python train.py --num_hidden_layers=14 --hidden_size=128 --n_experts=192 --experts_per_token=3 --d_expert=32 --d_shared_expert=64 --hidden_act="swiglu" --moe_layers=[2, 3, 4, 5, 6, 7, 8, 9, 10, 11, 12, 13] --router_score="sigmoid" --normalize_top_k=true --routed_scale=1.0 --balance_loss=0.000389 --balance_bias=true --n_groups=4 --groups_per_token=1 --init_std_router=0.0062 --lr_router=0.00206 --num_attention_heads=6 --num_key_value_heads=1 --head_dim=32 --vocab_size=16384 --norm="rmsnorm" --norm_place="pre" --norm_eps=1e-05 --positions="rope" --rope_theta=10000.0 --rope_fraction=1.0 --qk_norm=false --attn_scale=0.177 --tie_word_embeddings=true --parallel_block=false --init="uniform" --init_std_qkv=0.0334 --init_std_o=0.0 --init_std_up=0.0334 --init_std_down=0.0 --optimizer="muon" --learning_rate=0.0123 --lr_mult_o=0.628 --lr_mult_down=0.7 --beta1=0.93 --lr_head=0.0146 --max_grad_norm=1.0 --warmup_steps=200 --schedule="wsd" --decay_fraction=0.62 --decay_shape="exp" --final_lr_fraction=0.1 --batch_tokens=131072 --max_seq_len=1024 --doc_mask=true --train_tokens=656500000 --max_steps=5009 --dataset="wikipedia_en"
Below are experts of layer 11 (counted from 0) of a mixture-of-experts language model. Rows are named router (the router's row for the expert), down (a neuron's output weights, with its number) and show model dimensions 32-63. Each number is 128 + 24 x the weight over its row's rms, rounded and kept within 0 to 255. Numbers have three digits each.
After each expert's rows: a language model's description of what the expert responds to; "raises" lists some tokens whose logits its average output raises strongly, later layers aside. This comes from a sample of Wikipedia text that the model never trained on.

# expert 38
router:126118108095148141157109064126148120122130143184089143118118194161153138087115154160143121141131
down0:115142112107088108092134135113105108145169112120099104112115133146133129097175112108137140143143
down1:105171100117113065138130086128090142148131109151137102135151148116130101121131140136086138134080
down2:085122050112137136143071141121139139153139109126129159157125167144115122162106141151131134161150
down3:093099131139138130160106094177141135139160135089076147153115139115114167145112131149180119149122
down4:100146101151119136134108114111142074142166138089138116139113052097166154131136099115079165124115
down5:119150094110143163132094120154083128127143154149119107101128075099127154099159111144126073147081
down6:151064149142144151113143134137150158091138158144120140110088116155158144138125139107107109111136
down7:122158126099092115111112143148131144109129111136085137110126140168100117114120119111115111100126
down8:134122111096146146142106140104155122118081168121128119125095146119150149135129116093134123122134
down9:114116145125126092130111148090132138141128088094147081118124122123136116124125139144145120110138
down10:146162092137108123095119119155122150147131147136157150145166127161141164121120126137114143147131
down11:122117152110104124103104131137118113136123161107057176189136117085128143149084118073131147131115
down12:159170150102110128128157105127122124125163117146165123086109162134079135138128132139131114156130
down13:112161129129139069086133114118120151080176108112157124072143154150116115116127124135119179143127
First syllables of names. Opening pieces of personal, place and foreign names or words, after commas or pipes, such as Mas(sey), Laur(en), Mus(cogee), mos(que).
raises: "icate", "aut", "igh", "oga", "ten", "ic"

# expert 3
router:132172139113144155154123118158130154110113160140119142137107149134120175165131186153118116184143
down0:149107100179157100136124072140154124130135129132100107098141105131131105107115142167093103108121
down1:144146112087119162097132169158104140115146155126131139165147137073106141140181120064126118139137
down2:153119113128127166112131158113108122144108124143102134105108123146127090108167123128121116126112
down3:170085129107123119150158127119105105151142178109128148104122117167173140117153129150123187130154
down4:127150145111117143156107091107136155133126152121134122070151109140132098102157101130135134092134
down5:117149149134135145112110196166119109118157145153129116116118145089114167146143134131128118133181
down6:110121147141111129147130093127106114150132122137104110158132128087132149150140104125091105145115
down7:133143094147125083099136139153121154101123108078147180077121119094145108119126146146146151111146
down8:124176131126150122137128190110126086128127116118145134143143145196128120129136185124136163090126
down9:126151085140171095152100155139136145132134092069137145167152071097125181182103150122141090120150
down10:123123111130165145132137034122127108099141149134112122123133107115117128103113130117142118147103
down11:110111122098089090117136105122123107162115100085142107141091095120144101108160134092114140124137
down12:155132111106142106171122136166134131097124127087139098179141165113210130136112152111134138086079
down13:126112110136112074145159140150152138161099081124141106149141122172137075144153106132137115158131
Narrative action verbs. Past-tense motion and causation verbs in historical narrative, often after a pronoun, such as went, moved, led, returned, plus According and due.
raises: " the", " a", " some", " their", " "

# expert 63
router:165166118097136127129121102143156131131152145120128110177116179127125142148113139162144079151117
down0:153111091169079159130144097103093103139064102126133151101127131086132111131136099136098120120099
down1:126147137124124150085183145111087098112154114141160163124104084113121148136155095093129125140108
down2:181132166125133133147129174106140127120101058158115106126123141128119088119127164149145088128109
down3:171140143138142137165137126165159094112122143162155097108144094175062154127170124123135114149127
down4:150126174156126106149135136134147129121121154125139123087136109094113138140136141147143136163098
down5:165112126125139124120122153138101109146139174118130156181123144167125113136125058114089123118126
down6:127138106112129096127104119090115121134148140095126147106080118117096122106146086123169089136180
down7:134142123131122108116116144125157175146112116107156078106116105144159113156126117123147141120120
down8:101108152122121115146111159070133157145115135132133108132159162122125128124175115163143182146106
down9:099155172141142155080151129098142099147131090073113128113159188117126120099120142100095142129150
down10:151114112142113100148120130144126142138118089097115132153121124129135133169128104132100133113116
down11:114132164165100139101107153171178145113144095097144124134102133156103132072130132156118170147119
down12:130159113099126138164150137126106096118135103094109111136172120124110182139132160128109115163126
down13:141094110123117185138121116131143127143124132133119151176155124147154123144187158111106092131135
Nouns after articles. Common nouns or word starts right after a, an or the in prose, such as speech, voyage, camp, conference, loss, co-, multi-.
raises: "iles", " however", "ily", "-", "-g", "|"

# expert 59
router:154088133107140126142097105157154110094177185141116119104156132112122189141133143132127094180120
down0:149114121102145071171139102141129137093162112132122151095065089153122136168115109108104115120123
down1:162114169168146107115119168130125131125143166137155141101141127151099089128117114126141116147131
down2:167110137129130140071107117168136132180107108122151105138146138162107113135121091142130117106102
down3:114156128097118139158104165146125151089101117180115109140135124170143119111129187120100144117091
down4:100129165108128145131103122112120088097109114121109089096138130087161153112101141111106121126151
down5:122170117106139161157113094158094126101158111132115158119144109140126111132115139184106119149177
down6:128129125134125108146081116128172140112149099099148107107080106172137100128109117123110157119143
down7:147090127140110103127159114136107119114135130121065135141161148193156125129116098148103119117122
down8:122164113161131125164110077140112105145157114130135098122133099130107141179091106091115145151117
down9:143162124152122152137128191133136137137121122098114146136091126071102133131126128120142147145140
down10:150115125143179116099137146107116119123173110102142116123141137101138046138130141130113153112133
down11:156128111111101143136150153105124136142151157096120171111095116136136117143142154110116120181120
down12:153137139048139135112149106101166112121129141144119088100116117120110121163106134150115095138114
down13:140111133116111131146111130173127132169143163099117134120111126078099147104160134129108110166106
Main verb after subject. Was, is, were, became and remained right after a subject noun or pronoun in narrative and definitions, as in Webb was arrested, also known as.
raises: "ivers", " awarded", " voted", "lett", " influenced", " appointed"

# expert 52
router:133156115109121107157108073134135128150113105140096144120121137146097167125076153161144137169110
down0:149108123111168117111170162122124132132143111127148128127121148108165158138141146142106150116129
down1:159121158124124116157141108120159163122121148124100157100152094104101075105132093160152142154132
down2:146037143118148129165102136157180176149118155096122128086086156147106142118104138103124130152125
down3:136094079130158138126131115157103072130095131126140090146144115106132118129135153159114139146208
down4:131134143154167158120123132128136137104166091095149109117113115165090128086143071136129133143102
down5:106134157170134099101159105156155132161107171142136109150086117127177113117130132121152114138104
down6:127118119109118130108138088069098138113110143138103124141142171155105148126126123166099095127144
down7:139137160147163125164098139117134148089130101131133108133103148121121111153165179138129056113113
down8:162136155121092111119116141101141113143115074145182137118147123106135169079125094158106096082116
down9:158091150152092174097109133117139176103124148107130145096110162184132138137132136124129159117112
down10:146138165086163127163150149088157129141139125143139070163123140116089120158146137131107122134148
down11:133150113152121115140114125131149119160125095159171118077130189135163096107120133116113131148130
down12:131139126119126126145138111122134145128158151126124144146155111121137132108126155094144093136146
down13:106060165110111140166153141152128119121164121120087157064118116130103093120136125158123077098165
Simple English name words. Short common English words opening proper names or compounds, such as Red(wood), Sun(ak), Black, Blue, Wood, Hills(boro), Old.
raises: "e", "eo", "Music"

# expert 39
router:144109111135115092137119115162128116112166123125114126111104137150114121108102164150146089169127
down0:138118115109094075141151139114111143146115127115149144138137123117158170080132118120059145105096
down1:155127176107167136133132085150113095117112120145129136113126163126145118096136138150151130111113
down2:136106085133132126081109113070074117106141119139144121106117112106179117076109074107114159140125
down3:091124135133100146108160113119122100137150157138139128118117098116121101151170147127115116184145
down4:158128148146095147149159124137099147092109129135126180153138107111089162151092104150144134095128
down5:159081165144158143125114130094157155111102096086129094150135109099155117110083088130108098140135
down6:165185084147157106155140150102115127109135168107126154131186129147099131129116117146130134120133
down7:104163083168122114151124108071132144152139126099109076147108140140089109100113145168101143121149
down8:105155133136191146104123133125148155108139136119143113118163164130138114103137146102127115136131
down9:138117132109168141103132099126143109152116128099156203139117133143154092078108140111124118120134
down10:095113121143075101134170133156105102121129093143085136115152145129131133123104139107136126139095
down11:078148127143138139133154129120142115135119127121102135125072155131175151118151132103109134145150
down12:158130178123094113122114151132124140130158129108112107096115116148099126134152125129117085168155
down13:110105158138129101125126122134147126109148098112154155174135083112133124109154157101101148105104
Mid-word suffix pieces. Middle or ending pieces of longer words, often of French or Latin origin, such as ation, ment, ain in sustainable, é in musées.
raises: "eded", "SN", "aming", "ued", "urs", "ed"

# expert 44
router:158147111082139132155129097133158114138116150169119135125140148131112146126116135151136104173132
down0:107129170140131149075177176134097152147189110121091151136141132099128114164143114106100113141154
down1:116134140115128175157135170175139182157134131092134093113114148119100133128114139155122116104138
down2:113137099135140154146114105130075194119119149111097127117125145191139101146163149142111145071133
down3:150131124088134139176130133134142143101144131115143122144148102098101127139083110150153117110162
down4:161112134174140131146147116125130112161129117102143097151096135140155158118173118125139110139163
down5:092111125143111123112136071101161140135140139115102154144120130145101129140095152134075126168124
down6:132154152129130138112117165136113111136084142156162121137077124089100110129130134137115137147162
down7:133133094117133129122137143158149101132131100152171168186137141095092126157152077157140125141089
down8:094143101067150120137125154147136111151107132138123097118139125160138063136165133123144168122118
down9:122123128188106130106110127088125122166082126121087122112088098154126147111090185100149097153126
down10:131125143145105162165142154144150119133119136100154065096154109149116143127110107116134114067130
down11:136167124156124086120124097115139142127148088161142071147119113116150109137100151144126123089081
down12:118093124138123148111100098077146129137136131119129135111159096119072126139086132177125097138142
down13:143117111134086151121156121151153142140144138117169081141162122132141117143090118153128175135129
Sentence and section ends. Periods ending sentences or paragraphs, especially with paragraph breaks, plus heading markers like == and breaks before new sections.
raises: "ger", "erman", "ote", "ouse", "angle", "out"

# expert 46
router:148177118106115138155110084112144110112119110137124173113138142136120141105103168158094146137122
down0:131191125137150109118114094210102090131142136120126154092142110160119126151109092133107126106138
down1:182116135108167110144132104135176132079121111161124099147172137172152105145109129150129122130175
down2:122155139118144150156176139188087138114089117137134117066130133140165126149134137139110145125111
down3:088131099133151141119084169103123119124113157129139114103079123115094179089129147149130104126154
down4:137177124160116145098114109168110148116109179146109106133159118114102117137100083093144147122140
down5:130120120128140109113135112149121087095126157125163147117167148140085140140146141098138113109123
down6:136144129163109162151158137142121161135132124155165127109128122095140131089126155089110128121117
down7:109152141135129121139114103080113094108116129149167147154138079099090105138126156119067099105083
down8:161122141173115148096114175117129116114112133156146143111096109121143119112068138078153161152144
down9:169145136100142093105168132117152137120150135148129134169102079183077113157113101114138140109092
down10:137124156150115118163135124112123141113126152106171136098141152134155139153129088128126129136144
down11:146078097149106136109157141094107113145108075194153156177166130118105158146127139151156092153139
down12:146118112112124155086124113098134101119119060121122124090114113129110132153110126137138123102141
down13:146110129147118136125137165117154162129159155125142112153150123105146144138144104116128121124119
Arts and study stems. Word stems and nouns about arts, music, film and academic subjects, such as chore(ographic), psych, undergraduate, Classical, music.
raises: "g", "3", "9", " and", " ", "10"

# expert 42
router:192126108104101127156118080122149117142129141129125144119157145176123155145086136140131133133155
down0:105149154142121126144101119133100108157162129108080145158135091135169158113124150145139157134160
down1:084125137131113133109133141131116192114119160115143103151143166141106150166101151079131185098115
down2:099138162099102140171111099145156126122133116112093166116114135122099157083114133086124124151127
down3:178116121155119132133119184087107091135137132093139114122101120140120093152170155080163132106148
down4:125111112144114124127142111084111116123088118070122122164143127103140117110112162125074109152109
down5:105137107122108144077145134090156137106161104146167117150089133148119138150126090064152132099119
down6:136099095145151167136129119126119130112061145102100168133157172107094112095103125134158110139141
down7:124142092121130113151150098112097162143143122155123109139144143134163069150148135116156090130096
down8:141084141111123134114076132168141117176127099131146159122152094135084132141155159139092083157092
down9:162129147119112143150098123140165153129109136145138120144184123152079135172119131087072085096135
down10:110088121113120115134115126105125153116128110140097123103161124111145136104084097111157113170151
down11:060097127133148144102106137135122133131116088155116137122137116153103091114131108115114132153150
down12:137106110100104126140143118090151120177116091131127140140137109155144189115113111150135144084139
down13:156125062129167119085130161109124098132166166084105151129123110145129104144138135152147141155146
Scientific word pieces. Mid-word pieces of Latin and Greek scientific names and chemistry terms in taxonomy lists, like Theraph-os-idae, Gobies-ox, bacter, nucle, mole.
raises: "ist", "id", "od", "ol", "il", "us"

# expert 28
router:160129102110116131140127089166138122121110126129095110125158144166121102119103140165149138151117
down0:148112129139128116072134172124138137151140125108177079177115118121155102109188136130148111129144
down1:158109130119125143142157073151110149131128118128142139120150124090078150092113116107116103137117
down2:097113150120141136148140123099174098160100131154099149126086142155084105114123159128139168101159
down3:151092124133126097180107120125148085138138132123120155121130120122170167095077124080103128143105
down4:111197121097130134119126129133131139121091136101160127123144090104116124145178131134116152131096
down5:162112103112088101184147104122178131130123167123103147114137126169135106148127134144126113147150
down6:119128146131139169097153148121161110177123108150103128109132141060088100086145130109120129108163
down7:123101099110130130128100135076154103112132162144134125134120137177117130129115200107128121159132
down8:091102084133134143143143103115129109190117116156140156096082133092112110089141153099113181136104
down9:136149082139085142110087085119133141105137111143145103139149148134106156150141154144145125124146
down10:098103122116158112197092099145126107114145146150137142141105130122111158124138124124137158150117
down11:148127103137161101079070133131123093117110133120161154091124151122131089146125128150101092113107
down12:070159114138097134146161134148131138135134154126127116103101062122111194126131118124158094143110
down13:108144115145125142106082096141099157111099127113100104135101123108161161134154131110112098086153
Institution name heads. Head nouns of institution, venue and event names after a modifier, such as University, Museum, Festival, Memorial, Library, Army.
raises: "shire", "ese", "field", "mouth"

# expert 17
router:126124088111114131128122084134154121109125172118087155097123135158112154110084137150125132130127
down0:141094150113160174111121127101127109180093116157124127141115171119119183167127134129139142140100
down1:128132126142119143127138158178148073135158138161135130132140137127111159111118118099149142136130
down2:126119110143156151119119121096147113101146096112160098150155158133125131135148079102141145095141
down3:100117154116109142117119148111141114117099149134159177123123165158098093138112171139146114103126
down4:087126089150149126136119125065131141105101099129129082126106144130133122137115125149120126122177
down5:167114135154117112116114164123141131107124147127090161120106115116143081125115096185140102144183
down6:107152144132139109154103133141128114119131113135156153104100129141120155147069120106155127112093
down7:166143142116133122127117120114121133107131144163148148173144117106099162107107131108131138083101
down8:132151127108114066107115123114106167103142106147101093076111160123112105121135120099130165140162
down9:103123107104144120142111152059094082101157167116108118123137122167110100139114150067137140134127
down10:137131170097173065129127089128167165116150092128142123104133139109132114125067106155157141128124
down11:139129137081147147141107081141104122137125133133113153080113145166109108117152155128135166091121
down12:143119151132071106163127166115102107144138125148083166106080141113109147119169122176114126148137
down13:146140088116138127130114142120111135141107109127157154141121153152125109131087152114111132090093
Word-initial prefixes. Opening pieces of longer words, often Latinate prefixes after the, an or and, such as ir-relevant, det-, inf-, expl-, V-accination.
raises: "est", "r", "in", "act", "ect", "ran"

# expert 25
router:140136076119127153137121067153140143146123135137129122124159139146153153145119133146108142151134
down0:160141154146122122167137133170112149142176124150114156134113150105153114140089130160155131149086
down1:120090141153169142108148154126116138099112103134128123051138101110093126102137174123149118110131
down2:103088167101121161136143124106162163141130145078144133148140100112128107139119136073143096127118
down3:120131128139102132168110125134071144126116123155136106118121121117144142148113115122161151121100
down4:148163176129116129137114160151156161110149136093097109093168137148148110122144098158146144117125
down5:139150089136130143100130114152154107141130152138125142132141128085132125121115146152171157125151
down6:130137120087094099123142138158085109145118125113112160093139118124103154112116084110110143136090
down7:064114147121129144074111151114133133131120095086167103120143129108141146116164141132127115133134
down8:102172150151129151156139126108143140125147143130143129118180122129162099132115182121142111154107
down9:172142124139126157161093116147146153108126127162107121118146117126154073172106102132153102122160
down10:135157179124128094149111105113176093145102105111136134156130077143147138115133099106116125156176
down11:072137099088137127059135155092041127112117120137156120089129103142119158107156114120130124131130
down12:153148128154116079161116129146161110147112094128116132158145098108136140113148100142125113126142
down13:148120137131133137112128146141079125117128148133128159105156111131121149139116131142115160110063
Digits in coordinates and stats. Number pieces, decimal points, colons and degree signs in coordinates, sports tables and years, e.g. .286, 61.98501°N, 45:40.
raises: " Sweden", "ić", " Norway", " Zagreb", "sson", " Slovenia"

# expert 56
router:143094096094151145152129079179155145141116134158101120083135170159089139127119135144148128123138
down0:134131159120126147137080163129142099158120142130173192114123118165099108112126157102127146076117
down1:112124114092136172124071120125133109105163115102111120110112110094114146146139155161078148139096
down2:111060132144187143134129101125165082138104151123121114145115089139138122150107163115133129094131
down3:133107151118097111126125109165141155148111159152082184144145149137151074089164090101135115140158
down4:114135175130118137096131116107121123132135138194124118086139167130107103147148153123077121135091
down5:099152086124130162118151097131112135154096153120107093104125170116127133129136114145135077149120
down6:134159118126136143098122143117124139192139069121111166141097112169147143098110124104143143227116
down7:119138101153143130102153112145087120083130108137106130157120174159141077119127128127091141127152
down8:121098129163143148109103132110117144147167150134165147097084117116119148111117134107131115130158
down9:101152137150125097146131107133131088098127135140119167135090129152214107093092137148117107129108
down10:155089137147193128111130151107122126118086168095117153157123105132137172113095121087118142129134
down11:120106155152166104102154140112113123110149128168150127124120145114142148119112104135127145156119
down12:121124153090144154124116140164145151163123179152140129124111107117141160144144118101175123133188
down13:157092105107146112097100112124108086134114133156128155082146144108106146074159149128102142123087
Mid-word name pieces. Inner pieces of uncommon and foreign words or names after a capital initial, such as M-outh, H-ipp-o, Pat-agonia, Mtev-andid-i.
raises: " and", "'s", ",", " was", " he", " is"

# expert 8
router:123143102135109151146126092132159122122150156147103130146152140193102137099102166161141130136134
down0:161142140094112142121068153144172144169130148131117121165134152141182142163086140131142120103159
down1:092110098105144150124141111126078134152122128151119105151132126103126143156116147097112118131136
down2:102081179147131129151099174126137084154144134124102130122143089112113122104124152155117113138139
down3:154180134111108126159118117135113119155121114157162102131115135128169112120129104128178139136162
down4:176126145108134142137085144142134082151106116137152128121130047090147140116115154133140119140158
down5:136107116113152117130079104137139126134169123151118124134137190122148115131144145152100083126143
down6:144130132125124157146124139128094119149127108120087166142075099135127142110105143165121113142123
down7:146115135150125124111107164115087118093092123112139166147116117125148147135116169143099136133142
down8:168110132146117116174166139127160144069119155130081111154116116132090128112147151118154106160123
down9:102130153158145162121092140132128097099148141136160124155112132119139079116134180137138118114107
down10:122127094137116135123116132123108153112119125158175152160100189095086142113122104130093093114138
down11:151144132147106134117112140145147156110142089115111121136148114140121142164142151132113134174124
down12:147155115123122130174149123125099143145109136172127113144146067157140128146145161126153138141122
down13:110114104090130120136162135120066140141124108118079111139111117111119124143118091117116181140127
Spaces before numbers. Bare spaces and table or line breaks just before numbers, especially coordinates after "Transmitter coordinates:", plus motion verbs like took, went, moved.
raises: "55", "57", "56", "54", "53", "58"

# expert 5
router:127143116136125155119103039154180088126123175124087144121120155165102153135112178156128125158156
down0:157138136144109091123132119139170139154144118093133126171126105134126138122104133085137132152152
down1:132105102095164118160114128113145112140098096128173132112156116154132182151112148143185096108152
down2:130078132083089158099112105173142123138129149093127121107146126130126132096130089133113115146115
down3:124092126106135103129090163156113112135128114145120156116136148151142106097103108122158105099149
down4:140128147169108051141095141126095109128141135126149135117122156155090133096138101141103129146133
down5:136121147152141107100123113109150129130145088167152123064103109106108149086132115134156156158137
down6:144125191147136095125151113122108146150129130115071107113099141152112095140141128119109126108138
down7:199125131126116113142124180143162117134100135102118116151136150111141170160136126101144158101097
down8:149169134125133132122140185064085108126103117132128153089161140122102107133139121136084121141110
down9:075104184137103120125146119118172137148132108155139114147148110141122114101119166148105131150117
down10:122171112118101128144121096156136092153092151107081173140143135136093147123148169107180123102100
down11:105078166112138100149091116116106135142087122104152160139148079103084112125112155167118148120130
down12:114157134098175128131156153110135142163127171190114152113151147137118112148113138156139106150128
down13:146102151156092118082120137136096100127163100154137131160105118135127155167177112104100128106100
Surname middle pieces. Word pieces inside personal surnames, usually after a first name in credits, cast lists or rosters, such as Bens-field, Kens-eth, Schul-te.
raises: "-B", "-J", "en", "-K", "-M"

# expert 55
router:132142125067090145145119080116165142111118132124079130111144169130135171092081124123131106131132
down0:159134137125139143094122181147169141126122136123094144127111120100154147138124094106128122155151
down1:122079121087118170108115152139123164138107147101135146138099163133131118129075123134076131135178
down2:097134110109130136135154153150099150147066122122101097140108090151122127135104136157135119137122
down3:151129102133127054108096149130160150124133114118116183110109112164101118161122120099085145123169
down4:090076154122143130130145123108135176126137103112133132138169114171147156127074109127177149108139
down5:135168153174132123109119133129115138120141108165119131111115166117118150149133142149124097145139
down6:111088116088127134128091151142141123135134173126075118157126115131118100163123148195141141132133
down7:137113111126114110163140132129145097130187146118119133100145117138124108142102135153141144173153
down8:091169155130145148151147113087104102156074134093190135144094153102123136151123135168170128162146
down9:090073100114123105126125119140133128104128086168184120101144116111174139102118132122152109084162
down10:132085131073143137116131137093131155146113142132135128117126092088079124146111126145098107127167
down11:129120127092109115149145125104094115122159150076180148134120121149099170114132124105146166123165
down12:127144091111150119132131129093120086120144151132141125132136118094111124106147147137085141114124
down13:138161126105129150153082113124125127103126139134091117089130114135132148119130163129090130133125
Verb-stem word starts. First pieces of Latinate verbs and nouns before endings like ation, ated, e.g. investig, deleg, transl, aver(aged), ident(ifies).
raises: "en", "ified", "):", "eral", "ical", "is"

# expert 27
router:133167115084114118159124057133169107138144153113113133125154153153106151107099156157157099176152
down0:117111133149148094059148123150103110135107126171115133129127131141131086121112080127099145074147
down1:122113102108108174135112118113165100116118139141117090144144122134094136114080149094145082144116
down2:129149130132103069135175121154142153133100078138116159148093145090137116138128148098121077130130
down3:159133137135161111125127136060144158132170163100086165147152099101128089113129153134085103105087
down4:120110121122177149142104133168155118121143146106155084159162132126158125087094114100115106137095
down5:141162088112158155142112133158093146124117084141116120114112111137155120083175118098121162144156
down6:123151147147136143102112167122145101137084133141171135153105128165163148092140117131135139131123
down7:096150149151113124138128122095105100159170101100127147127120128126118148126143160161136152117148
down8:137113139151174108130131113132121147131114134099134164138121139149150135108062140142091134141098
down9:156122127099109091136121136154108135092108115158114122123091127140140165102126109136102099103140
down10:151091116116108113171174133127139132124080151123111119055136132081129127104093118152108111154134
down11:145108114153115169149072156134115100151129136130119130114111123099127152140098126144105172176147
down12:155099147139094094108113137105135115126105121132147120151118085114145112142126135088139150157135
down13:142155147167092143108126096145094108145142108125132134124140141142126170109097134169106135184095
Foreign name openings. Capitalized first pieces of Slavic, Italian, Latin American and other foreign personal or place names, such as Mal, Luc, Ram, Serg, often in lists or tables.
raises: "ve", "ter", "ax", "ge", "ne", "te"

# expert 33
router:143140112090120119100123087187128128123106131148096120141109145150125124123115135174144098156140
down0:128117137133111151165135163137144085126109130100111122143084131130158110131105163129149137133144
down1:120099122134136102116148148126161135128118146174113123126132111125162129149114106170157114089119
down2:137085092154106142133169163128114179118158152110141146180161170131136129134134129131118145125142
down3:101146140138087114124100122186106140124117142108163121065184139155113142116136157146115122143154
down4:091111138139145125100152100167134124110112129118142147132147155159127118125134169118111178158114
down5:122132131153093162162107158136091143135117142137130144163144149133187089125102118149146133142131
down6:139124115103108101154104116147147097161134126163129119182185166146158130101146135143140177140142
down7:154106136188134169101108108109099137116127118123151158149101132168129101140110115147134167098148
down8:134135176122116108155119107097154153192140109102153150127115090116107138109120180115100135169128
down9:102148134159133126115128119112128107134131115121174103122085100174134085143144135116132119142186
down10:160150107153143103100143095146126092122158089106182124146100110134132100185158137123126130154128
down11:122123071135112114092198120125108146149149110165137092099149142123153142079106064111150134115089
down12:116142182124158139079138103105145105117110146131124131133130108097137133102175169121122137117143
down13:134151152132119102152118170120090121118136099117138094132125128119145143099126064123060125191172
Place and competition heads. Final head nouns of named places, institutions and competitions, such as Street, Road, Cemetery, Stadium, League, Cup, High School, closing the name.
raises: "down", " —", " †", "ry", "ness", " ;"

# expert 14
router:153131122135124130158091115142145113109113123103100137119128165135102138169086132137105110168143
down0:124123130094099143123149138105099171122117147142084126130092124138141164127085132102123149137112
down1:122173158115180153142128140104114139131141124129158158178121099140106109150148157130105098177106
down2:145147120139121155106166110150148107127137086069125130160148104084097137125131128086126104133144
down3:123111086125114141158112124118149138125126105186090126157112154108149114160111175141121129139137
down4:153134142081089094118132155131121110132091144083154143126118151165124122121138114152102145139091
down5:133093148117161120146104102108091148128113130105156134125137129093118130126138125182161152157127
down6:164128104161122079159119142099144102167128130128155140132138122122101134164107125116116146150106
down7:126090166160119134158143145146123152123123100049135122141162110114137134168104116126102146131143
down8:139165158116141137117099121127141136108146125130095126134143087133122122135142100130097159143156
down9:129116112145109121182090148141132114106143112116132104152134067171143149144134077136115105097098
down10:057124144114121159162100076118123150129139197153131167108158161121109181078092146123108143162132
down11:106136110185134182104161116140131158122093133164103174138119139164160140113136099113153077125132
down12:115150161130126117118131148132156087121101112118093119127131146154131134121141113165165142135117
down13:099138138121130097106074117133108145144090183144123134133147098135111159069141210126099122097167
Media genre and credit words. Words in film, TV and music tables or credit lists naming format, genre or award, such as Episode, DVD, Comedy, Short, Best, Original.
raises: ":", "\n", " country"

# expert 13
router:132180083117129115119121081122155125153119151136086134094136133154137132123111163149126131182097
down0:122163132138148142095131124128176137135125126096104116111142107159101146133133149138149141134106
down1:120114134108161158122153143131141128093142098142132137171113120111150107123117128121076101092104
down2:129098127133158154101119133106148158096157149122130123101130110136141117140112120143149121108165
down3:086111156131155138104130130112106112104152118164100129124098064148127117161164089088163134147136
down4:146114160104149127148152085128092130118118102207116100153125090122161093178108124105127126139099
down5:086126123145150141129116096090092136101134117130167120158094117126138140126125113149106135159113
down6:161105142158082140129120127180129104128136111108123093121109093136116146129112118099141141132146
down7:148097114144112119168100119091135143122175121132123121160159158157135143117115134104108102132149
down8:105144125121159111142089058098090130120042148168148137110127154123125144113173078128114115152082
down9:148116173091098133136120108139130117145095114133140098155092142140107133090113134104138138111110
down10:134115149133127137169123125173090077147146119076143148136171146134139116142174120117141138133141
down11:077125152140110131129085125107162165099155121135133133111132145175136126158106138133125113132136
down12:137144176099099157121127177113154127138102138112115127151141084128104127137131092094136142119127
down13:117144177117142139195143115156156121129125165143131134117129094106123116117103127120083087136109
Openers before years/numbers. Open parentheses, en dashes, spaces and section-heading marks just before a year or number, as in (2022), 2016–2017, table cells.
raises: "20", ")\n\n", "\"", "w", "s", "S"